config.yaml
n_layer: 14
d_model: 256
n_experts: 128
experts_per_token: 4
d_expert: 32
d_shared_expert: 0
activation: "swiglu"
moe_layers: [1, 2, 3, 4, 5, 6, 7, 8, 9, 10, 11, 12, 13]
router_score: "softmax"
normalize_top_k: false
routed_scale: 1.0
balance_loss: 0.00292
balance_bias: false
router_z_loss: 0.001
init_std_router: 0.01
lr_router: 0.00159
n_head: 8
n_kv_head: 8
head_dim: 32
vocab_size: 2165
norm: "rmsnorm"
norm_place: "pre"
norm_eps: 1e-05
positions: "rope"
rope_base: 10000.0
rope_fraction: 1.0
qk_norm: false
attn_scale: 0.177
tie_embeddings: false
parallel_block: false
init: "uniform"
init_std_qkv: 0.0354
init_std_o: 0.0439
init_std_up: 0.0506
init_std_down: 0.0506
optimizer: "soap_variant"
lr: 0.00606
lr_mult_o: 1.1
lr_head: 0.00842
grad_clip: 2.0
warmup_steps: 200
schedule: "wsd"
decay_fraction: 1.0
decay_shape: "linear"
final_lr_fraction: 0.0
batch_tokens: 65536
seq_len: 384
doc_mask: true
train_tokens: 323600000
steps: 4938
dataset: "wikipedia_en"
Below are experts of layer 2 (counted from 0) of a mixture-of-experts language model. Rows are named router (the router's row for the expert), gate (a neuron's input weights, with its number), up (a neuron's input weights, with its number) and show model dimensions 128-159. Each number is 128 + 24 x the weight over its row's rms, rounded and kept within 0 to 255. Numbers have three digits each.
Before each expert's rows: a language model's description of what the expert responds to; "gets" lists some tokens that make up at least twice as much of what it gets as of all text. This comes from a sample of Wikipedia text that the model never trained on. Tokens count by the router's weight.

# expert 9
Description: Word-final suffix pieces. Final pieces completing a word, especially place and common nouns, such as Jers-ey, Municip-al, mon-ey, Kont-um, plus standalone "from".
gets: "al", "ic", "in", " from", "b", "am"
router:128098110103106093143138103096115157105152113155121150166131156159106102165093116102101096150131
gate0:147110122105121150111158160134132118102110148140113143173121118110136131136105121145142118152131
up0:109126122142126083120122071142132105129156118151141126141152086156117083142125141118199085104134
gate1:151100096155134148125146126122132141126130126110112143155098147138080141132146142125152102129124
up1:123131117080112105181111193107121113091084081157123158110129151133138160075110140116168095136122
gate2:151128164132075147097115092153131110164168146131134133159140126136117121149108137075115108135106
up2:164186091106131112115138132145124138111110130157113137083152103081103147130126098130109141128135
gate3:156122091143149115121130122127116128146163133171104128156082155132073121152139145151176098103127
up3:120127143135110128131138100137134146139108148100125147147105156144114123115144068125130119087132
gate4:122131161136141107084145109162160154161103093139089099131158084153127130130132150158092101146128
up4:118134178132095143133111080142111159170131122148103101131147091158123114094105146149068098130126
gate5:109128120167171103153146141142137124133109147122167138082106144122170146161134100095093157140141
up5:142133152163123097171114142174101136110167161164113142124114146118101106094129152098079170154132
gate6:143119125089112130111128106122121149114161125149152133157133195106120166157138116099098111098118
up6:122143124101137107147100113128092066096099139102081119108135077131158130071157129128160174121155
gate7:124117155110143147145119144149129161141120111151188157095151118149125150144096117145126103117119
up7:133158135063111117119125100092149149185186125136155100148132110098099154142122146108135124119097
gate8:120125123077091128150083133092134115091102121163108125087065129128124138157133129134082111164104
up8:135128143133139134141139149152144101147173103120116187138160141111086134133125162117136151132126
gate9:149093149096141141144149122112106137092083149142102136089102102137170071154117156120131118141126
up9:135152105132130091098144139127169138164150104107101156176109137141081146134148128133136152131106
gate10:118090156154138126161116111144139125162120109125125141168137079117118134151128114123157083097135
up10:133125121102150173118153117112095130095139085147109150135129108155148108125105142160135102128118
gate11:137116157128091130120114084109159121096118155107122104159108121178132114124140112142085113105124
up11:154104146097122118141121102129149101077150145118155099153124127135182133121128109154109100108130
gate12:135091155101109125082125135082109125107103127104144146157145137135156115121100081143118124139127
up12:113151143098138130112102159127137109123132119155086119159090102121088141136113122101138116104151

# expert 48
Description: To and may refer. The word to, may in "may refer to" disambiguation pages, and mid-word pieces such as -ang, -a, -ict and -reat.
gets: " to", "a", "ang", "ay", "g", " first"
router:120102106107095091143140103099110123101156103165123149156119148148103094154107111099106096151120
gate0:147122116150154124114127161141089120149155142117158138148127127130126125074099170139140182115137
up0:105162094077113143143150120148140132143107147104130100111124113144137195124098121110121068163151
gate1:130117138128100128097139115121155158127117088108143137105157154113125145114115144103126130118149
up1:131126093087108096116134104110111112131085154089051127164136181102125113108116130117098139101125
gate2:102093079136125138151114136132160126096128115155121126133092109113128135134158119121111114135130
up2:119121127125143107134156134145148114097154137105169121166121162105126135110113143100139144088107
gate3:114151132064135123183107121133125096146090134088158090112168142104139090130133107136098091115098
up3:113136118111140125171128114138096073120091140126159093107147124153154070134164136128124098108100
gate4:147131135145147139130139133153152142140157122167110149141144110133105134163105162116103091155097
up4:154114168129137117106130122134143114139146111161107151133143123119122094138139165108112113136098
gate5:126151102108119156137144147165136117139100111125144112096112114146110128155108165158142079133170
up5:112103102157108123092124127119112150083090099106079112127155078110118154105130176176159094119120
gate6:148136159134089129153118156105130095088161136138117146126112138125135099111159090111150128134132
up6:147159133147131117111117097147141137158100117145149133149132120133100115195097177154106158102147
gate7:143135160160072115139117098140126131106138135133104129132096100122138109141149121142073120105141
up7:071133167106165153130130090155120110122083121103105132112163148070145144195143151143166120121117
gate8:144114145148066213137108167140147135116160104128162103158127157149122083119126121114168169090114
up8:158134136126180129124129119122091147080114109145094109111088181145105119113120160122139121136178
gate9:127110139118107108127104132128137139199164101143128132107144149166128065103117147123071141129154
up9:133133185163106117160147131123098150134119119137108126141126104170108140119142131089164124119124
gate10:136099096146103093137129114116104106119155060114126084151132132098176118169149170120114103119109
up10:138135132159116119136099126093084121136121105086142098138155145148181146157127144132145140077129
gate11:148108121141134143078128152143117099152118112153109104162117072124126109086100143139090112139125
up11:132113076148202145129167106106120116140166165165131148096119137104145114131160114079107141174145
gate12:140131133107174110138116155155099162175149116188090127161108133166139156100149111162099132115148
up12:143107107176140071111109118077141129172109150091163144097172153148173142109137154098098142116153

# expert 17
Description: Capital D, name pieces. Word-initial D and Dep, plus inner pieces of names and words such as Roy, empl-oy-ment and polit-ician, often in biographies.
gets: " D", "et", "or", "us", "ov", "ary"
router:101100110107089099147165105130142149103150108159120157156122156151105101162128104101108095146091
gate0:146126106171116132163159114143107100112107170141184127068144166117086158097151136149096129132115
up0:155145090153107108168183101144109112125116154140158129097090116133111140167153138143126130107099
gate1:153098140147096138134125129094149093077108147135121147137102122114148099045160106102100179158141
up1:130123136132145187075129124150149095065094125118124125096094123113119084083124135145140103160133
gate2:125116098139120115116146129143116089134113150132143121157122136180097125176129144125122140145085
up2:124087082095159125121103124110119152090139162142162148131135084197163185108109118150104121118156
gate3:127143112136136079125189148144129145109148131129139129090105121146187127193138115142073137119153
up3:117171102131124120113141151105134160143154127151122135075104148107115149117165136135100166122128
gate4:121142122156097101111106150102122133153114117148110127138146165174108169083126099126152087110125
up4:139146142183153122141162147137167111127111131154157082147127134154110132099131132130149074135131
gate5:152134105094102114146164135128061130142161117134133145143114139143141145101122170133149107121120
up5:109110138110151129098110115117134131181130109096109108156150103132063131156114101102088162098092
gate6:134120111106134115111126132139130137164165104176125111149119135177077147081124158147063139123170
up6:147112155128117156106123127112141114063104175080139110060126119097082116121136143156105115192135
gate7:135100134099112111122161113109139128182163105129114152172129140125139123109129111145088154100104
up7:118121121089127115115133129127158140135112106161128124173109148109167141146121136121139137116125
gate8:142132120111141129152070164089143110092127122100140087132137152151162091142130141126103128123133
up8:153135162093159154129129108112133123152171101111152155144160114205126107085076114159098122104134
gate9:142106082118114132102153114135145118077177119130112093147122123093096106106096130153100122119121
up9:126123117113171099194116155125132145127096163080133131147138096112128119092112128113167142130139
gate10:141107119141095141148152154118141185169085085159105129132165171163131097130115132116150157140130
up10:131096163137112154119141123138106128115106145107125111100170164142094128144064117166136131133122
gate11:145139111138120125127074113139131152104110135166111157186094100137162120132137134141143155060139
up11:176132136128149074126129144114116106128160111118097159121124125086153130082158134126146188112122
gate12:123121125133066146137144173124175140122160164096111145086103140185110165113151147074123183109092
up12:116111122107163099110120087157095144146109090135128070158148096129128127163133126167091066130146

# expert 32
Description: Verb stem middles. Middle pieces of verbs and verb forms in narrative prose, such as ig in investigate, uring in securing, ay in says, ated.
gets: "on", "ag", "ig", "ated", " with", "ed"
router:109105101105097108139148096131100126097165094145122150153116154147100102154117126103106100153138
gate0:113118123114103116143161130136155151070088198136120097143104132058135182159147071118119149133118
up0:133154123181137124104127139129138109141181106104096162106134147164110098139145145111111103094159
gate1:107075131106152090110159126138170105122116114126105090163135158154152103121146142149136121099130
up1:139107151094132165118112133139096115145107096102123133154141067124138139099126118128132157100148
gate2:130128099166100108094139083153104110098132113125148112150123152140124132126149147112096101131131
up2:101137148172137140094098191127120139143155107142116118081132092155112119123120154085080124153110
gate3:115118146142112153124160123128116131127196091141169154137086106142108104167123153123085093124098
up3:129123159154148128133122144143125114112181135113119112161148121167153153076112112133113130110133
gate4:113107099121072150145126138126130147112184112148114107140135116156138108150141134100097103101145
up4:130138133155120121098089121082171129115133138103121116115085119122121162090120166085158132112129
gate5:136126122119166115134117128126112106091143115134143111159127144111132148132150154143106107132088
up5:129131118104128115190121106125126099175131129084130101136122129124155076136141085134134136160137
gate6:134145113098091136155139118104109175186139121125098142143149202139096103095096170174127156112109
up6:125120189172141110125124135123141138112126112123164111101101122130129103135156128125064143122131
gate7:133161120119125121126166133102145143144149093123127091133117157144117096166130161152110088146117
up7:111133151101088109134105145105096119189156124156106129080127120120132172119144085159125125130123
gate8:136124127145127110117104125119091156116123136167114130134162147114106111140122138062114184156073
up8:126066163132119093113140091150112152135136120149118107120163135128170145147116148126145152128098
gate9:114086125108095139117166134146093112146165123133152140161154176102154135150124120133095106161132
up9:139122120121155131131157107120136114168102126124081106109118127139150129126110136081118146130108
gate10:128153110140111134174102103115150130133139144137167166136104146163074118140128129097147109077139
up10:104152125109141098123121103117135141103118094109152141134117126157089105117095138076105111086115
gate11:107115111133168107080112112108118133141088124176137154138133077133138160124121142136084156176138
up11:151132110092167075145146145131158135134140133101136089135115147132100114125149130127166128122091
gate12:113131134113162135101139140108122161125109083149150111160129157164128109124149163171144102137125
up12:121131119111150104146106083100143125062142129115128103145122113114142075148172104122118156125162

# expert 11
Description: Mid-word name fragments. Word pieces inside proper names and capitalised terms, often after an initial capital, such as N-ass-eri, Ad-jutant, N-ame, OC-C.
gets: "ac", "ist", "um", "C", "ated", "is"
router:101107116106091094139163097088117128096163114158106144154097162153108100161093127105102090156144
gate0:122112099107114110095128073143174136135124182122155115099132133075101115102120121140119134140102
up0:140090111119127151090122102103094116089081129126132125129166136106121100160158110169179121117103
gate1:127117117136092134103136103132122125121135128138124096095078107134127158166127106171126130161101
up1:133085140136090126098118165103139080141116134119121137153109098151163136158142109113127114175108
gate2:126120138128080095166124117116157134120148109130110136190144116134083133102159145156152143106136
up2:133180124139152153119135131127150113076164110123114113093134116111183153151107090115128122141151
gate3:112111167112140112128140121118117111078170066128115126140151158130158103109124128129130135101135
up3:128119088130134139103117137105112122132125153119097088143119121144135149105107145164163137131107
gate4:123108181108104139124143110097155131122118086143101147162165123115131109074144106172156144146106
up4:114147111159143096108149116106108132096131068148100133117156072130141086089111119117161123131117
gate5:120121157145137165147131156122184103107148148134072155168139160084103101122141111131106104177114
up5:132151122104098133077090122134128135137135149161193115176099128144136129156104108127158156105102
gate6:127111190139101115104122136130142122128118127134123136182133128182118128133122114130127161147130
up6:134129104137110110070096140148153107123105126123138108109113114139114135152146133117094144117156
gate7:121094129120159143131108135144134132165122114126108113124146164113144136148128076131152102079122
up7:133086130125170149193115130126109132161126123132111100143134159109153162115159119110142084135106
gate8:159135143124160134070151162126121152090111115160081130095118160117139114105096115108140125192089
up8:125121134111125146110120111145093127136167084133157126162148127145147122172152139134134106139153
gate9:126052153156106124134159163131078120114136195153126116164149120088113098134120144179136091119138
up9:132122183130138148116092115095137134158132111114134125183149159121117149142146141115152119103146
gate10:141075095140122072137119123126092130103119110126084144097136121126127156165125119130139112129152
up10:126101119104142130118117155124127100100161103135144133119107093164140177126114099102133129126156
gate11:121110093092120148114159128143131154131122144105162105088134095122108091142179126112118105106128
up11:133110097167172120144156122175128125149154144126105102116105113163150121183088104142098158096122
gate12:122136163115161115152131107126101095131178124123126086141144118181157089116135133128154160133087
up12:159126094118115135173112162145131110142103131151141095112142135116128141106131130166136207162078

# expert 0
Description: Clause-linking function words. Function words that start a clause or phrase, such as that after announced or estimated, and as, because, when, plus scattered mid-word letters.
gets: "c", " of", " that", " as", "p", "is"
router:110102107112100105126158101113117112104160106155115148164109165147105104162111143104096091146097
gate0:130101155132144066137151112137120125064137112158162135134144142183153113168146138162126082100104
up0:105128169173146128161128149105081119124112092166110123128100166123105179150170136135106142153105
gate1:132119128081118118128161104134159143100162135125158148152131121137142123131136114097129185123139
up1:135153138138082113129124105137124119092090133134136156143105136102134095087142113159126120109136
gate2:139124130178113112132112149115117116150171110179131105121109134113133099128121143058163124137120
up2:113138134148156116140166144140132112153084153130138138096123148167132060105101146103122118165135
gate3:137150083116114147110171169109102112144144128184122135145099101139110124164106124157118082129129
up3:115147176098124116130113157111104077123127165087095105129124106138117162116142134148184115146100
gate4:133093120130119117148134112173116142110113101115135180154098118129139117137138101129117111096106
up4:151075125142118143153137114179108136114108139114123164129136127115145126149127107123099109092085
gate5:148157115107098112110098138133130157190114103203135171131119079118165100065115102147139130110123
up5:129128122132129107129130096107125137087116138160121114098166159078102166156111157117110153139124
gate6:107146150113118131125150134129113151138095149137093140092122136134124144120124112150144115124125
up6:127122108153143145131125158154104132118148105053113116098120132089122116106135107060117147123105
gate7:151120131082100072147149121124102128094109128108115119133125136129149113154153161150125101114133
up7:145168074120099149091094168098124108129123136095127109149139154100147159124182139122117159141148
gate8:101120131154123124127143152145122140127127111145095160112147125161129095076148081171090166156140
up8:163099154132195123120170134132087120161119091135154136136120122138104117147093132129135140152129
gate9:125127084175134144118145107106135133134151116152105115127118131181168069172123127125120138149124
up9:144159164104144176100144136119100117104101128124139180141121114104123130133142105131149133106098
gate10:128149081141135105114128091137171124091102146135117089177121118091134101104171128146124094153128
up10:128148128169120170144139082153140102116147114087119137126145125166173158127143146132109129156124
gate11:164100128156147165124092106139148084123078156124104087141114129150112148176079118117104119115099
up11:120140165148105116171109145157153157141158117110134153098119126107168082101149125128151180157168
gate12:160124154142115138111098147142149137155093144151151113109143151157128143111135169097091151158083
up12:140117143147145105159101117080100124091122111127158118155139096137094073067109089171144124100132

# expert 1
Description: Table separators, word pieces. Extra |---| separator chunks in table header rows, plus mid-word pieces like oll, ed, s, as in collapse, knighted, results.
gets: "y", "s", ".", " W", "w", "ol"
router:114107116082094101159158098132129102098152090151102152157099157151111095160128151112102092151078
gate0:125137113093106113085104113120106134138113127098123134160122146170128136138112141108120106132140
up0:136157094112127075127146120134138167119113121121162156138103154118116082075114127185096122160134
gate1:115116102137124125110114110106142130095140094115108151149135093158147141140135096105101133135137
up1:113143140137137112138099155131095139109136134147114056112167158111158112135092084105132118123165
gate2:092089136114162169099097125140128120113154139123111130120128161151101103173184117089096143120153
up2:116162179121150106136135109120110124135129144075122126097116116128127122151170134102101130137155
gate3:112110136171125179146131102113135116074160110163130103108102098121126097159132126128130140133107
up3:151153142121139097136115128152094153106140128114131129167142164135128165080121091124125118145171
gate4:148155120106097114159139147135111120130124070117074073137119108164092112157121137122138135127089
up4:146075151090078137143127141112103139142102118134140104130146103151115113146130120134150142147137
gate5:147174129135111095132151105156133117105153126125093133159115121143109147169104128137111111124151
up5:147098167143138113141144145128143143139116134105075111106118139100132107139153099114080171145141
gate6:143076108118156129133115127147185134124149136128159144153169164099130077094073103096137104155111
up6:134106116133118118145129083152128179135125161137163136147151121136157117123158128089113121142130
gate7:112153156103127121134119105150155110138114141144134120098122127054119098085169092119083120092109
up7:112112107105149118140142155113150091099135122140104134126121090115123136108149119147104117143133
gate8:145111138151112082144136099105107103087127120097151142111120150138150171150111119119089120127122
up8:124117155159126166122123130122120101115135151138164137086148142118108160172122157143154072143131
gate9:148110155145107150147120130101105122128155130049127147156131088132113139099075122177114143150139
up9:109130103147139124135108153123133152129134145129075114105096119113150119107123109098162131120109
gate10:125107150087110109120129098134128119186165121095141132107129127164096076131122128147183113134147
up10:125097130105096156104155103125105144145132089114141097167133147123149145139124092120154139135126
gate11:136124145134155140110126142113106105107168116162141122114148140153152118128171126103125142122111
up11:101118141152150103149111129120144138128082153096110161154104134131114138146120118128124110116163
gate12:132126108133094127094080126093137116140121135124112121114160149103116114185121112179137109128113
up12:120132120132173147115079191101119153159141164116133143133124116108121120168083136150138148143128

# expert 30
Description: Forms of be. The verbs was, were, is and been after a subject such as it, he or people, plus digits inside years and numbers.
gets: " was", " is", "6", "7", "g", " were"
router:096113116075103106138144100112148113101159097152095141161116160148099104155122117102099099144115
gate0:136076091086160121183143097138147113127128145134074154177172130138156149148114156094087109138127
up0:132161120085176142124131140184124121083174158152115116146178076108128110114142138116103099145095
gate1:141136116151142146137120055145149108097181108142150112146119146146135073128135137175110139092160
up1:119123162144142105108107094166112107087139147099140099136107099111103112114148126171131162118144
gate2:100099171146122071146149149112119142090092059157095110112143143179113119095142126146115141141169
up2:110089134122090122115147163145097149136117084133149139122160128137101118106125121186147143137135
gate3:108095149157118149119105085142154127110150122102132101109151158119126125114128142149127068138147
up3:136104102120142167103117130111149106090147124193094128130127152144158128139108131134139126090154
gate4:108123135150153117100141142134125141127145145129202079133132139152149126149116140112156106154162
up4:127063130158117136088166123131127142187142145125177101121146120133132130113121132142163107172155
gate5:141082116120127142105124150092152116125189156157117137158091134136146131095111130119106177112128
up5:140138127138109132099155136111124124074083139129201125123157171086114125102143163144140146108151
gate6:117071147142135144170107147143125109104124126171087093144174115096158098146146107151153091090141
up6:131184115142084150112165166110200151151103106122145137141116162144107137127161103125073110131170
gate7:116143125096105134144135089171144136131116102152146131121169129163111102127096131121161116134092
up7:126091110106178127129106120123091127157151138068160128132105120119133168146099106118150102122126
gate8:123094131122125147095118122159098181179162153106128103141124137137111108115129110161090160139136
up8:122134069121134122137152117137109152154103159152140099161124097096146150142106131111156087130124
gate9:144178092140137130119137116132121123127184147058159128150142144091126125151101176117102108158110
up9:136115144103150154114138119131103171114106144121115079136114129105097098106129105122097139106114
gate10:147147126101119123136118139122156132100099108123140086162112121175180113144097125125151123179136
up10:138140154112144121128120139146178151180149139124169138172107063191125162156124110128123126174123
gate11:151110115113157106124102109118114094142162090095087131142155112122113150120129167163167116160118
up11:135133147154167099084112114138108124169098093146147153135121140152177151155140128138161104151116
gate12:114136098117146127108108102137115113136143105149167081145127181106129137112133161098098142127137
up12:143104112142116143115094153126123139140079129121101171140146144159136132172142132184150146128145

# expert 28
Description: Table cells, ed endings. Tokens inside pipe-delimited tables such as country names (Canad-a, Kore-a), digits and 000, plus ed word pieces like plann-ed.
gets: "ed", "7", "\n", "6", "r", "ong"
router:104106115098098102134152103127102084105166111159093151153086151154114108151113115106111099153095
gate0:135088074098127092166113112106124149158135161111078141168114116145098103099145116129119124133132
up0:131096149140109104143147111132131151087138162080110147197110087135146154107159124141151130150097
gate1:145148121168131122135119079111164106101180142128144113128154167135141104167153124111153114123097
up1:094151152125155125126092110118138103142168111152112172113108109127130106108167151138090126157131
gate2:113185156087159115138142162146084115120152138138122195092151110100116097137067129098140110113114
up2:128123134145145125111168116115135151148173137131177113166103165096106129118128117175178105102098
gate3:163152138144115124104118136116145130123133119110124169120123148108084126092138130150152072115125
up3:116066140129113127207141131128118126143125164149138126152106126133132121137107119146091141108160
gate4:138139075164115154134129123126100124123141131123124126099152137130090094116105156151140094155132
up4:119165156107109106121094120147145123130114137075121087174082086128154127159088100101095159149163
gate5:126069111136121109149104161178125113170121098139135081139072138156094126134129142163123176138117
up5:136108126154120132139129118102087135149122136123116139137132154118116110138165120112128100110158
gate6:132123098093150190174145092098139147136165139122120130147115101149129127167140109145123119111117
up6:121133125155109101102109142127131107125117137160146107120106202114107101081095145146160135130143
gate7:104148123154118143083149099124143119175140103145133095157122135133138113108117143148128087104134
up7:134116097130105113160119098147141145135099147106122131086122087137131077104141111121143135114157
gate8:128101125146145118149130087133126171100146125122120112117147161160091115125129112157141119152135
up8:124130157093121097154144163089125111146101099149138141107145161124159132148134156106130146108141
gate9:146109148116152127137105090147125127140099150083179133163125113153113106100148113161102076150118
up9:134092132084128118102107133149157113117086139177044122143127127098122099144086109125164149121147
gate10:140132196149143102137140118142129124110152147155119099136105125128152168139111137138095080118145
up10:106118152118130101096138123134116117114143141117164104099118095115121109093117152117135100094108
gate11:116116116141150129120123127155115139127090139164075082109092099088052144092135079159104132140120
up11:104149156141102136142131148109135100159185141097181157120152151147167109142126192109169123094147
gate12:115127114108095124107113124140157130111120116185149133115122121133128116193138152129133131147122
up12:137127091106088152118137097126134137151118112146107102107132076143099124156106126158131129179118

# expert 19
Description: Commas and inner pieces. Commas after place or person names and inner word pieces such as erm, estern, ing, often in sports career biographies, e.g. Vermont, Western.
gets: ",", " B", " M", " a", "ial", "on"
router:094100108097093105137148102150162123103158105155126162163110149140108099148105117102100090149110
gate0:091151150152116147158141125125135089096146137141134086140144156159098141160137151132120109137125
up0:123162117117163136119114143127109132146089130129110106177175139138084127126132139070130114135131
gate1:132069139144138134140166090128128135113124119117111137162105098108163115063119172189101074107142
up1:143162106123096112109143141116152180082076140110091145178139119116100167101135107084147134180128
gate2:112093111105121128119122144088116159140087152082106116147112157118088073116089111090104093160121
up2:107119162087144166125121133147188138128149114178107114124110149120133148146161112159127112144111
gate3:111099185184103109158116088134147159167145094135106094130106114147090100119153109112086108130108
up3:135147069129122127104136121115145127140123124135139158128149150142113090174131110117167092127125
gate4:109132137148137161136096133094148088135101166122110122140168181153150112129146088091100117157099
up4:126124148139121116170131112113073119111156131139129113100102151090091128114113132130080109094162
gate5:143117142101102144117124130158152159121168109143077140128111132098112104175134115096132095109066
up5:121123114117099172130102102110128095148181145113143125153127156133122171101111106183101137128107
gate6:133110118132138135128127150124153138116145109113129093148088157088093127110114136097116108135097
up6:124121122131142127103112077126139130100151118135135127073125145151111114103122147128066106158155
gate7:122140153110122096111101163153152128089134129122128148177118167100125091094082123114122134150166
up7:128116129164123118157099155123130140091153099134155157123144137119126097157128117129171148135113
gate8:109135122100114125149120114115080140120089118118129131117132121107138128116150171134151143120145
up8:121109162099144104128119105115087147137098110129125119132151117101093136092113126133109154146142
gate9:124131088147137104108107154121093136122182103141122146169129109158141155127131167104121129148118
up9:146173106143133093088113111084142134142130101127059160104163099160130086120111102103099165134148
gate10:128146108114092143158093135111113131111133101165130133095132128112111123094161120133109159136177
up10:131130090153095103123121132089140134199121108127091183144111120143153155123097131136100119165137
gate11:102122125101119149123161102153124120083176147164134129142092138141110135114106152117112122154129
up11:142121098110138173138109178101102120158087113129141106135169117142172085132158142165160107146160
gate12:160124138137147102127128132130160130110084115142112169133104124139112134132129090112112133123117
up12:143144106134117112148132135135085104117127123111113117102170085156171119154106153139148145164151

# expert 40
Description: Suffixes, digits, He. Word pieces like rans in Trans-port, is, les, ish, and digits in numbered or table data, plus sentence-initial He and President.
gets: "k", "3", "as", "0", "is", " he"
router:133104110082097103155143107140131121102156101153096153157118152157110100160110114104099092140108
gate0:128092140154117125144143132121159109127113137123172154102086135135171093126149139154174121128078
up0:126068134130092104148083095145097135122135154126133120158129114165117162092106140131137112154103
gate1:135157145150099087098100146126160126128159112141101124146104108171148087147137138145135150140147
up1:114085111137110108102121131135120117117151112147126140117141148137111151143126143105149161138135
gate2:138130052099108160122123119124133112128142124117139158112126113114074119126128133148110108157091
up2:122119123137161099088130132115159140104171125114150161145139082098146134114157119110077148155114
gate3:155142120121109103137147166160094153074107112128123086101125121146162108112192145164116112111093
up3:116162152121114049160133119118112122169121155138124175163117139115115131120075158141133144123152
gate4:128082109095189140115118166108125070135130127146133133107138141157122121160134134116137096127156
up4:115099113092137103169164135078117136171068154166111156125112136149139133112123137144175132107148
gate5:109146088148143117160145093126150176120108111139144148166176145108148079130128097104132118152120
up5:115129109132167108100123125134126136133150107109148097132117099159106119149083137145173171124096
gate6:137112153134117132124129122137122151160108155124131151140063121148135132097091121119075109143138
up6:117127097137162091139131138124124134149105143109106120179122131113103118105136095127082126175128
gate7:121147073092107155131127156128170138153178109143082116134128095117093149171093129092129116083137
up7:125146148129128145108105045199091135109108148128124143135138171115164108117136190152114162156111
gate8:145104122115147087112118113111101132140146125119086096137159137143115142124130149132146111124112
up8:124114122128098100169147116112107149091132122158089152125128118168154156128169093107092125142145
gate9:164115129142111133158124155150158124111159125135120138155132133133077169126118150146085121117159
up9:131088127126078128066133165129174148123163131129135116179161141116154144105165135137149059150120
gate10:127112056132184115128131101096124143138083116200105093097131165094072138114105128113117095090119
up10:116133117099113077133103123128125094172092123176131123054120161147121119128131129106143142101142
gate11:124138142096126137141152084116105132125100119127107094136148104127163117123093152167102141140137
up11:135105141125127155104096106127144159139078134146118147129160120155166133155109171159125116117087
gate12:140155124122117141191145116161100123162117141140122130095124122149111138162145123084178083121120
up12:167137128122132143143154109134111119194151090147126098110107131122143092165133154095208128137141

# expert 45
Description: Mixed word fragments. Mid-word pieces like -ven (even, Sven), -eb (Baseball), plus capitals H, R, St and "ex" starting names and words in lists.
gets: " H", "R", " St", " ex", "ens", "ob"
router:132104103094097101145155094133164108099155104154106148163104152157112100163103138086104092160158
gate0:120108122100120130114123158155141117132124126136108144103159124102163114131115133134132114200130
up0:112101105130115088141102125134159130098155153066117131154125149143107112125131111123104124097157
gate1:149144141139071157136144129111153106140138150117086191184129095162086122096149095143139156138124
up1:141156145139070155126150108107154139123189128193099143122086109144084129089146128147155176113116
gate2:136133116132151134121152133171128101146186140105157137109132108140122154126136154119100130121106
up2:113108087082135119147140127118135114089133137148149143086131095171100118064128166123115118120102
gate3:162104135082110143117114145102126162110122098148098150131115075173130122127131077150142117112107
up3:110115121066182106097116143131131083088118073095135114136132136083127089087136081087211112131128
gate4:142095132132148147120169156111152103106120090134111121139140170152145111180139125127083150143129
up4:172097085162118121146140135112142117130161139139139128133154172123156121172153154107132153142131
gate5:136143137106110116120111100142082123179134131106119118116122133146103118123152148097105125129121
up5:110143172141139131183158125147139100174039136130131154158099117135105125095109100111122182198137
gate6:144129131155065091145111138097099166148155120090116153148116177170122141157137110125152123122159
up6:134160149148110102133108116131120137116171141101133107157103116159124123142126132048138097140128
gate7:145127127068133127106115129091143139122120125118130081189114142149172155144119119054121116109114
up7:132106144109188134162096145129155121166093133180122110068123157092104128095091120138165152125111
gate8:133151155111131132146047144121145127109147132120148097141125121111114153164123099096123175154103
up8:124124126123100113141045079146154110105125146109143086133120119123139141146121117118115147146121
gate9:125118131100095089128137149122160160129144133123089139167129128125163111107089115093139117118121
up9:134152162093110114082173124139108126170144116144144125091119117124147065157170134159173117135131
gate10:118111065178111097108126147097100157072090108100112150099112089114135168103114119106097116090116
up10:131131164116125174139139114118115116145174118117123099153164180130116065146130167151157142154118
gate11:115140160086126141105099157156126144108149108103107105128109154127120129121121132112129125092117
up11:121116093137150102112134129103124146154097116139158138121160117084126128122119126131140110153111
gate12:110128144148123146122124083117138108140124098135107143110129160078094118114129138110088158169122
up12:124122138133117144109133111103081146129181187117142122089125162158149160109119122119080127138120